config = dict(
    n_layer=14,
    d_model=128,
    n_experts=64,
    experts_per_token=3,
    d_expert=32,
    d_shared_expert=128,
    activation='swiglu',
    moe_layers=[1, 2, 3, 4, 5, 6, 7, 8, 9, 10, 11, 12, 13],
    router_score='softmax',
    normalize_top_k=True,
    routed_scale=1.0,
    balance_loss=0.000586,
    balance_bias=True,
    router_z_loss=0.0001,
    init_std_router=0.0366,
    lr_router=0.00263,
    vocab_size=8192,
    norm='rmsnorm',
    norm_eps=1e-06,
    tie_embeddings='early',
    optimizer='adamw',
    lr=0.00451,
    beta1=0.95,
    beta2=0.98,
    batch_tokens=131072,
    seq_len=256,
    train_tokens=671000000,
    steps=5120,
    dataset='wikipedia_en',
)
Below are experts of layer 3 (counted from 0) of a mixture-of-experts language model. Rows are named router (the router's row for the expert) and show model dimensions 0-127. Each number is 128 + 32 x the weight over its row's rms, rounded and kept within 0 to 255.
After each expert's rows: a language model's description of what the expert responds to. This comes from a sample of Wikipedia text that the model never trained on.

# expert 61
router [114 157 158 113 187 147 118 116 144  70 112 123  81 149 111 132  86 116 177 167 116 131 111 126 105  78 164 155 142 122 116 144 126 125 144  87 117 183 131 176  84 158  69  84 129  75 123 121 100 125 132 147 101 109  81 143 186 133 178  70 108  75 109 157 113  90 173 149 132  99 151 103  85 138 133  65 176 141 115  96 150 114 113  81 103 118 164  94 116  66 139 123  96 130 155  96  84 125 122 140 127 121 140 147  69  62 161 113 126  85 153 176 155 117  80 166 210 127 138 102 123 114 144  88  66  71  95 163]
Quantifiers and prepositions. Number and quantity words (two, three, both, all, several, including) and prepositions with, of, plus verb pieces like ass-isted, occas-ion.

# expert 22
router [ 94 174 182 108 167 124 168 107 164 108 164 181 135 107 141  89  96 135 158 148 163 140 139 104 169  41 155 109 173 101 131 173 135 174 137 133 137 166 151 142 104 142 117  77 184 113 123  99  80  96 141 185  91 142 110 180 159 120 170 104 109 106 104 126 120 149 153 142 102 130 173 136 106 169 159 119 149 151  98  82 156 122  66 116 107 143 165 120  93  70 185 198 122  99 145 107 101 153 115 176 113 131 115 116  99  92 125  81 136  62 128 139 162 189  92 144 150 105 157 139 113 103 140 105  50  85 109 157]
Common generic nouns. Generic nouns ending a phrase before "of", "in" or a comma, such as study, work, team, band, University, group, season, music.

# expert 54
router [ 85 155 150  97 139 194 128 163 140 147 162 167 101 152 107 186  98 107 172 157 117 170 134  89 166 116 202 143 172 145 157 123 142  98 111 160 122 137 133 156 126 156 140 121 159  83  78 138 140 115 126 134 119 120  82 127 122 176 174 113  55 120 104 125 106 143 190 103 150  94 122 158 127 126 180  74 141 176  95  82 149 111 108  87 133 140 112 125 100  55 145 110  60 149 110  93 153 185  82 165  69 118 158 166 151 133  99 120  69 106 108 141 180 144 110 167 196 111 119  84 132 157 126 100  96 103 171 145]
Prepositions and consonant fragments. Prepositions to, from, after, into, possessive 's, and short consonant pieces inside words, such as gly(c)ogen, ro(p)es.

# expert 59
router [ 95 127 186  83 133 169 144 119 146 143 161 138  93 100 163 151 127 114 152 154 122 129 202  96 130  96 135 129 153 138 103 167 126 160 116 143  96 132 166 156 113 102 119 109 128  65  94  75 112 150 168 114 135 142  83 153 115 124 153 125  73  36  94 144 132  64 180 140 114 100 157 135 123 134 177  83 125 155  91  79 147 138 100  85 131 151 130  64 147 108 177 116  68 122 112  82  86 180  83 148 101 126 197 161 117  89 115 104 117 120 133 181 184 186 111 169 144 107 188 113 109 132 173 112  84 135 148 140]
Number digits, or/be. Digits inside numbers, decimals and percentages in stats tables, words or and be, and pieces like ele, let, leg in Allegiance, electorate.

# expert 60
router [141 169 134 156 189 137 143 109 192 111 128 139 127 146 151  93 104 135 111 129 176 171 136  76 128 122 176 116 139 156 129 117 111  73 202 153 106 180 123 168  82 138 136  88 150  95 108 125 103  45  93 165 136  89 112 154 232 101 148  91  59  99 139 146 149 123 195 114 117 131 145 116 133 129 188  83 170 142  94  94 146 144  90  65 130 144 138 132 128 118 181 164  90 128 143 140  82 107 128 163 115 110 155 133 114  97 106 169 115  93 128 130 163  87  79 108 120 120 161 128 138 121 186  85  91  99 126 169]
Conjunctions and mid-word letters. Conjunctions and function words such as and, by, as, of, most, while, plus single letters inside names, such as Zipp(y), Ox(y)gen.

# expert 47
router [125 161 191 163 166 161 115 140 145 103 143 128  88 143 148 130 141 132 125 113 145 134 127 129 127  87 186 138 166 112 148 140 126 142 160 135 154 195 127 119  60 117 129 133 189  77 100 140 107  94 160 131 116 172  71 141 200 124 170 106  59  93 106 132 156 122 150 116  58 137  84 127  75 132 157  90 156 136 137 110 116  96  87  99 115 115 166  82 148  69 116 144  90 145  94  56  83 150 101 160 127 149 184 171 131  83 108 115  98 128  85 162 150 106  66 164 163 114 134 127 144  99 177  93  71 110 121 184]
Pronouns, surname pieces. Pronoun subjects like it, this, one before is/was, colons and table pipes, and mid-word pieces such as s-urn-ame.

# expert 57
router [132 119 165  64 139 173 151 155 129  66 137 142 144 154 169 118 107 131  87 129 141 187 122 117 116  87 229 135 205 124 114 127 118 172 163 156 126 178 142 173 116 153 174  71 109  97  92 142 139  51 108 167 117 118 122 142 192 134 133 121  71 115  88  96 100 115 158 140  81  92 106 133  96 140 194  61 155 157 120  92 135 132  75 107  89 128 156 106 112 104 142 167 108 128  99  79 103 138 111 123  46 114 142 184 166 140 118 118 117 133 128 113 144 123 111 112 121 131 121  94 137  88 142 117 101  79 116 181]
Name fragments, possessives. Pieces inside proper names in cast and sports tables, such as Sw-ine-burn, W-aves, Seahaw-ks, plus his, her, list-number periods.

# expert 16
router [115 186 187 116 130 177 141 126 160 102 156 144 111 142 144  98  62 178 172 145 115 142 129 138 133 138 194 111 170 157  82 177 128  96 162 160 117 192 149 120  73 100 132 124 110  90 102 100  71 115 107 153 131 119  96 190 186 115 186  76  90  95 110 192 136  94 175 136 124 145 123 156  97 157 165  67 119 177 104 128 124 140 120 105 111 120 133 131  99  84 157 125 104 127 145 122  59 145 114 151 107 117 128 126 168 113 118  72  84  87 134 150 155 108  74  91 142 104 151 149  91 116 127 100  97  48  92 156]
Word starts, technical nouns. Word-initial pieces and nouns after "the" or an adjective, often in aircraft, military, sports or vehicle text, e.g. acc-elerates, cap-able, loc-omotives, players.

# expert 27
router [ 89 175 130 154 132 133 132  93 172  99 136 127 105 165 126 101 114 151 173 117 117 159 136 127 116 138 170  77 160 102 129  98 130 174 142 134  85 138 188 173  93 163 176  99 146  62 117 182  80  32 145 176  85 150  88 152 161 129 126 144  91  70 119 144 131  90 190 152 136 161 184 114  89 163 174  65 161 130  80 126 138  90 121 105 113 127 111  93 146 116 168 138  81 145 120  69  95 141 118 194 136 130 141 100 136  93 172 141  99 106 138 120 143 121 102 139 146  97 199 115 140 115 175  97  94  94 128 159]
Modal verbs, name endings. Modal verbs before "be" (would, can, may, will) and word-final pieces like O'Con-or, ac-u-ity, Forum.

# expert 45
router [ 76 177 129 152 196 141 115 140 146 109 140 133 104 130 173  85  84 123 113 123 105 128 146 102 109  83 181 139 173  85 110 102 158 106 139 199 158 203 118 155  46 184 117 122 124  65 101 120 100  97 142 151 101 101  90 187 199 116 149  88  76 127  91 131 110 126 138 134 105 134 141 127 135 137 157  97 157 180 118 106 118 130 122 120 104 146 197  91  66  78 136 178  66 130 148 113 127 127  95 181 110 105 124 118  84 140 135 136  96 102  87 172 173 109  99 125 138 139 133 154 129  73 159  91 100 116 122 166]
Short verbs, table spaces. Blank space cells in election tables and short verbs or verb endings such as s-end, took, met, win, use.

# expert 9
router [ 98 106 132 101 192 185 175 154 183 151 168 136  96 137 111 119 135 165 163 143 155 109 168  92 156  77 142 155 177 121 151 161 139 114 127 163 108 177 158 125 144 127 124  70 167  82  55 154 146 104 145 133  75 159 106 161 137 165 132 114  62  94  80  91 130 137 225 148  72 121 126 133 132 157 109 101 137 146  99 131 163  98  89 103 120 164 141  70 143  85 143 151  46 135 126  69 108 124  98 169 134 102 176 138 106  94 126  99 123 115 103 195 150 137 114 155 134 122 165 131 107 117 106 101  99 113 136 180]
Sentence-initial pronouns. Subject pronouns and openers at sentence or paragraph start, such as He, They, In, On, plus mid-word pieces like with-he-ld.

# expert 4
router [ 69 112 146 131 143 157 140 115 149 125 112 126  74 164 152  98 134 138 120 166 149 171 164  88 165  85 171 111 178 121 167 169  91 161 157 125  77 168 153 176 101 119 138 140 156  58 116 173 120 106 122 176  98 112  92 133 127  81 131  69  73 108  84 126 101 125 180 142  58 134 169 130  63 139 192  77 152 150 109 114 137 102 101 101  79 147 114 126 103  94 146 149 109 106 125 105 110 193 100 190 143 122 154 124 117 111 117 149  69 113 127 167 152 167 118 102 153  82 113  61 109  94 162  99 108 114  76 130]
Music article apparatus. Tokens in album and song articles: "Reception" and "Discography" headings, chart-table dashes and pipes, award words like Best, released, review.

# expert 56
router [105 113 151  92 142 170 154 172 134  97 165 161  68 121 161 148  84 163 127  94 124 133 148  96 156  99 162 118 134 158 114 105 128 167 196 131 118 151 129 154 134 129 160  70  93  91  90 160 112 105 134 119 109  99 111 158 151 159 156  84  61  85 112 198  66 108 196 152  80 159 131 138 108 178 161 102 162 153 110 100 168 166  89 127 103 156 141 108  91 131 140 159  93 107  96  55  75 140 104 188  89 141 161 120 105  89 142 103 146  89 120 130 148 140 112  95 110  88 150 113 123  88 135 112  64  70 125 183]
Name pieces in sports text. Place and person name pieces and table pipes in sports rosters and infoboxes, such as St, -ville, -field, Dra-ke, Le-ast.

# expert 15
router [100 118 171 123 203 167 160 155 125 107 111 143  89 188 119 112 105 136 152 104  84 164 124 125 164  66 170 142 171 136 104 184 117 175 141 154 121 148 170 175 125 105 103 102 155  94 140  87  76  88 131 161 121 171  56 150 167 101 150 136 101  97 115 177 129 141 164 170  68 102 119 136 120 153 147  87 140 149  91 119 135 105 101 106  91 152 182 103 128  94 143 125  61 139 122 113  84  91  78 139  97 108 189 143 120 147 103 101  92  81  97 152 128 153 107 170 107 105 132 100 122 106 155  70  79 111 156 202]
Past-tense narrative verbs. Past-tense verbs after a subject or "was", such as made, served, moved, signed, plus pipes and spaces in table cells.

# expert 7
router [117 162 142 132 148 188 154 114 148 106 179 137  99 133 155 192 133 102  99 122 139 111 145 142 148 130 226 125 181  79 156 175 105 131 110 141 117 155 169 190  98 160 110 101 134  99 128 108 139 107 135 203 130 153  43 142 153 113 165  93 113 139  64 131 137  94 184 180  94 120 122 128 115 160 143 109 146 160 109 110 131 141  97  79  90 126 154 102 115  96 182 160  96 119 124 101 117 143  53 166  87  84 153 144 118 114  72  92 119 105 105 128 150 116 113 117 204 113 179 102 128 119 138  79  92  74 114 153]
Direction and physical nouns. Spatial and physical words like left, right, back, east, water, pressure, plus prepositions on, by, under and digits in technical or medical text.

# expert 63
router [113 164 183 118 129 129 133 112 153  96 158 150 107 165 128 121  62 181 108 152 127 116 184  98 120 148 170  89 142 146 109 140  93 175 155 146 139 177 147 158  60 121 151 125 152  61  78 157 102  93 160 146 114 124 103 173 162 107  93  92 107  93 111 134  98 126 148 119 126  92 144 149 109 111 160  81 122 140  77  88  90  98 143 123  95 114 184  91 115  96 159 135  86 163 110 132 113  97 104 174 121  84 185 138  61  69 167  86  82 121 101 159 102 132 114  85 155  83 151 135  93 147 129  87  66  92 150 200]
Prefixes and taxonomy terms. Prefixes and word pieces such as un, dis, ref, Alex-is, Emerit-us, plus Party, Minister, Genus, Order in taxonomy boxes.

# expert 37
router [113 148 176  98 175 191  94 106 145  99 151 175 142 143 137 105 100 163 125 166 152 139 149 131 152  98 152 105 162 147  99 151 138 152 178 161 128 163 160 157  57 116 114  88 139  89 103 118 119  90 179 138 126 183 122 160 168  97 130 113  91  76 109 159 149 114 152 121 124 115 141 158  99 138 209  92 132 110 128 114 149 106  86 125  98 143 190  76 149 121 169 157  72 118 111 119  68 133  54 132  73 113 118 114 118 154 134 105  98  95 109 170 110 119 110 125 129 130 213 143  86 128 140 121  66  86 166 211]
Institution words, paragraph starts. Capitalized institution and place nouns (County, State, School, University, Army) and tokens starting new paragraphs or heading lines after line breaks.